Experts of a small language model: 10 layers, 24 empty slots to pick.
Below are experts of layer 6 (counted from 0) of a mixture-of-experts language model. Rows are named router (the router's row for the expert), gate (a neuron's input weights, with its number), up (a neuron's input weights, with its number) and show model dimensions 96-191. Each number is 128 + 24 x the weight over its row's rms, rounded and kept within 0 to 255.
Before each expert's rows: a language model's description of what the expert responds to. This comes from a sample of Wikipedia text that the model never trained on.

# expert 58
It responds to: Prepositions for, after, before, until, during, plus word starts like def, sp, att, as in defeated, Space.
router [123  97 124 160 143 128 149 126 136  95 132 149 148 144 108 106 135 131 139  90 123 120 132 181 119  93  91 103 138 106 103  74 136  92 156 137  92 138 140 148 150  89 179 155 130 142 146  96 102 153 116 128 116 102 122 117 137 115 112 160 115 145 143 115 103 140 167 139 128 152 116 111 178 104 113 169 120 137 137 141 155 137 149  75 105 127 190 160  83 163 116 132 149 117 127 149]
gate0 [ 98 105 141 102 133 108 125 172 124 145 136 150 156 117 118 158 120 113 139  77 130  69 139 127 169 111 127 105 140 135 129 147 173 131 162 101 131 137  75 131 106 141 118 139 127 138 165  99 132 177 145  84 159 106 131 100 136 192 142 153  95 139 131 150 150 114 158 171 169 104 129 121 155 137  85 130 119 156 129 122 146 136 134 136 141 134 157 109 152 123 117 172 108 111  85 143]
up0 [181 161 165 169 134 130 137  98 116 141 127 121 125 155 126 100  99 155 121 139 132 154 128 130 130 160 148  98 140 164 121 115  94 134 133 142 136 157 166 138 120 121 125  99  87 111 161 154 125  61  93 113 104 126 134 137 138 123 140 100 114 135 109 147 100 156 101 112 103 160 160 135  96 132 167  95 104  72 115 126 121  99 112 125 140 127  96 139  86 129 113 131 158 156 144  90]
gate1 [107 127  98 107  70 117 141 176 157 149 190 100 116  89 123 142 116 117 128 122 143  74 111 140 117  77 136 104 121  90 123 142  82 144 139 167 104 129 119 121 118 153 118 136 154  98  80  96 132 157 150 148  90 126 124 140  93  96 122 105 132 150 144 132 119 107 120 132 178 116 158 122 136 121  97 155 162 161 122  92 139 142 148 125 157 147 146 111 203 127 114 150 101 139 110 140]
up1 [121 108 123 106  96 121 121 129 156  88 198 104 103 146 139 138 127 117 115 121  98 111 137 131 115 156 111 150 149 111 106 115 153 153 116 129 156 123  95  86 114  98 146 128 122 147 139  87 137 141 123 171 104 134  77  99 168 157 145 113 146 160 120  84 122  92 158 144 170 108 168 135 133  70 103 157 133 121 107 150 131 144 131  95 171 128 153 157 171 157 125 129 128 154 113 142]

# expert 22
It responds to: The preposition in and In, plus during, into, within, across; also in- as a word start, as in innocent, instructor.
router [ 96 152  94 137 137 144 155 106 115 137  92  96 138 135  98 141 139 126 119 161 131 121 134 170 121 130  88 116 192 112 172  95 124 128  76 113 104 162 124 140  93 109 141 149 120 114 114 100 121 108 123 132 153 119 157 122 176 128 113 158 134 112 149  92 116  82 177 117 128 135 174 147 111 160 100 114 135 125 170 113 136 128 157 126 126 113 108 139 124 155 135 131 134 122 125 153]
gate0 [117 140 136 147 108 129 139 141 120 160 161 106 121 142 136 139 130 131  70 135 131 127 118 147 145 126 133 114 138  84 113 107 164 155  66  66 148 190 104 105 153 162 145 113 135 133 149 106 187 144 126 140 161 138 123 126 150 135 133 123 131 131 174 175 149 183 129  92 111 142 145 174 106 154 107 148  68 142 142  82 106 141 113 118 116 157 124 176 103 138  82 119  93 137 118 118]
up0 [116 129 123 143 134 116 136 131 143 107 148 107 130  79 113 102 162 160 164 129 115 124 147  89  94 130 140 135 143 128 132  98 134 140 155 119 146  94 113 133 133 178 156 123  94 105 128 157  87 132 110 128  96 130 115 164 109 117  96 145 121 154 111 108 138  98  96 132 142 125 146  95 130 123 146 124 171 149 117 176 154 142 104 138 137 145 175 114 135 112 119 157 193 101 142 131]
gate1 [130 114 148  89 142 131 123 157 139 127 147  96 149 159 130 143  87 141  91 120 102 134 103 141 131 113 125 167 134 181 123 120  63 153  75 152 135 139  97  89  84 152 155 130 165 119 137 111 140 136 123 144 112 116 129 129 117 133 117 170 143 122 151 157 112  80 139 176 112  88 141 146 108 151 161 175 103  69 119 140 109 174 147 155 177 130  97 125 143 149 126 142 127 126 110 150]
up1 [151 139 121 134 155 167 145 108 145 124 129  89 155 160 125  83 144 147 108 100 109 166 135 175 165 143 134 147 164 118 124 133 139 120 112 129 141 124 127 143 165 108  88 113 113 124 143  73  80 135 117 150 105 111  87 118 138  77 147 113 161 155 110 148 115 130 113  98 138 104 124 130 109 153 128 123 135 129 113 105 166 137 119 151 130 174 102 147 129 126 102 149 125 149 125 155]

# expert 23
It responds to: Endings of country, state, city and county names, often in team names or addresses, such as York, Scotland, Ohio, Colorado.
router [116 166 108 162 152 131 129 118 173 153 102  94 132 159 148 115  90 100 133 128  99 120 131 119 131 138 123 144 146 128 131 118 133 128 185 157 122 112 147 168 111 120 132 160 107 139 120 129 126 155 113 131  94 105 149 152 108 140 111 121  99 106  84  96 148 147 139 204 137 190 109 104 179  98 112 134  86 135 154 136 135 119 161 124  77 137 109 159 125 117 151 128 120 107 131 121]
gate0 [119 140 130 106 126  90 107 158 124 132 113 149 121 133 134 160 105 133 106 163 133 152 128 124 115 151 136 130 138 148 112 142 131 139 111 156 116 123 148 138 139 162 131 113 125 143 117 130 115 165 129 127 105  91 164 140  78 114  93  81 122 129 143 117 131 168 122 149 129 110 178 114 135  99 107 131 114 153 153 164 103 143 151  98 147 134 130 143 140 161 104  66 109 137 173 119]
up0 [124 142 120 139 115 110 147  95 146 123 106 120 202  83 129  84 142  91 101 130 180 121  98 107 146 141 134 139 106 134 136 134 130 149 105 152 142 167 128 117 115  91 127 123 139 102 158 142 138 124  95  96 159 108  83 153 156 123 135 138  99 138 135  90 107 134 115 126 127 126 121 143 123 162 115 123 186 120  97 115 126  93 127 153 130 165 151 148 166 103 155 143 128  86  97 128]
gate1 [165 114 144 121 136 143  92 119 139 183  84 116 176 105 156 178  96 107 119 106 149 118 127 130 147 146 110 127  80 131 161 137 158 130 169 107 116 112 108 115 177 170 148 184 129  90 137 122 158  98 120 121 112 100 140 122  98  95 167 117 117 136 114 116 130 138 156 139 119 101 116 130 132 121 120 162 138 116 171 114 126 131 148 110  98 131  96 168 114 145 127  92 156 159 180 125]
up1 [104 108 123 155 163 126 172 164 104  92 139 131 107 126 151  99 130 145 138 121 104 149 150 138  78 163 141 155 185 136 122 130  65 153 127 114 124 126 138 154 109 102 134  79 121 135 170 156 123 113 122 151 111 115 150 139 172 141  82 131 125  96 127 152 112 128  78 110 134 114 129 119 123 106 147 136 126 144 111 187 149 149 108 122 133 120 171  75 129 112 129 154 120  84 118 143]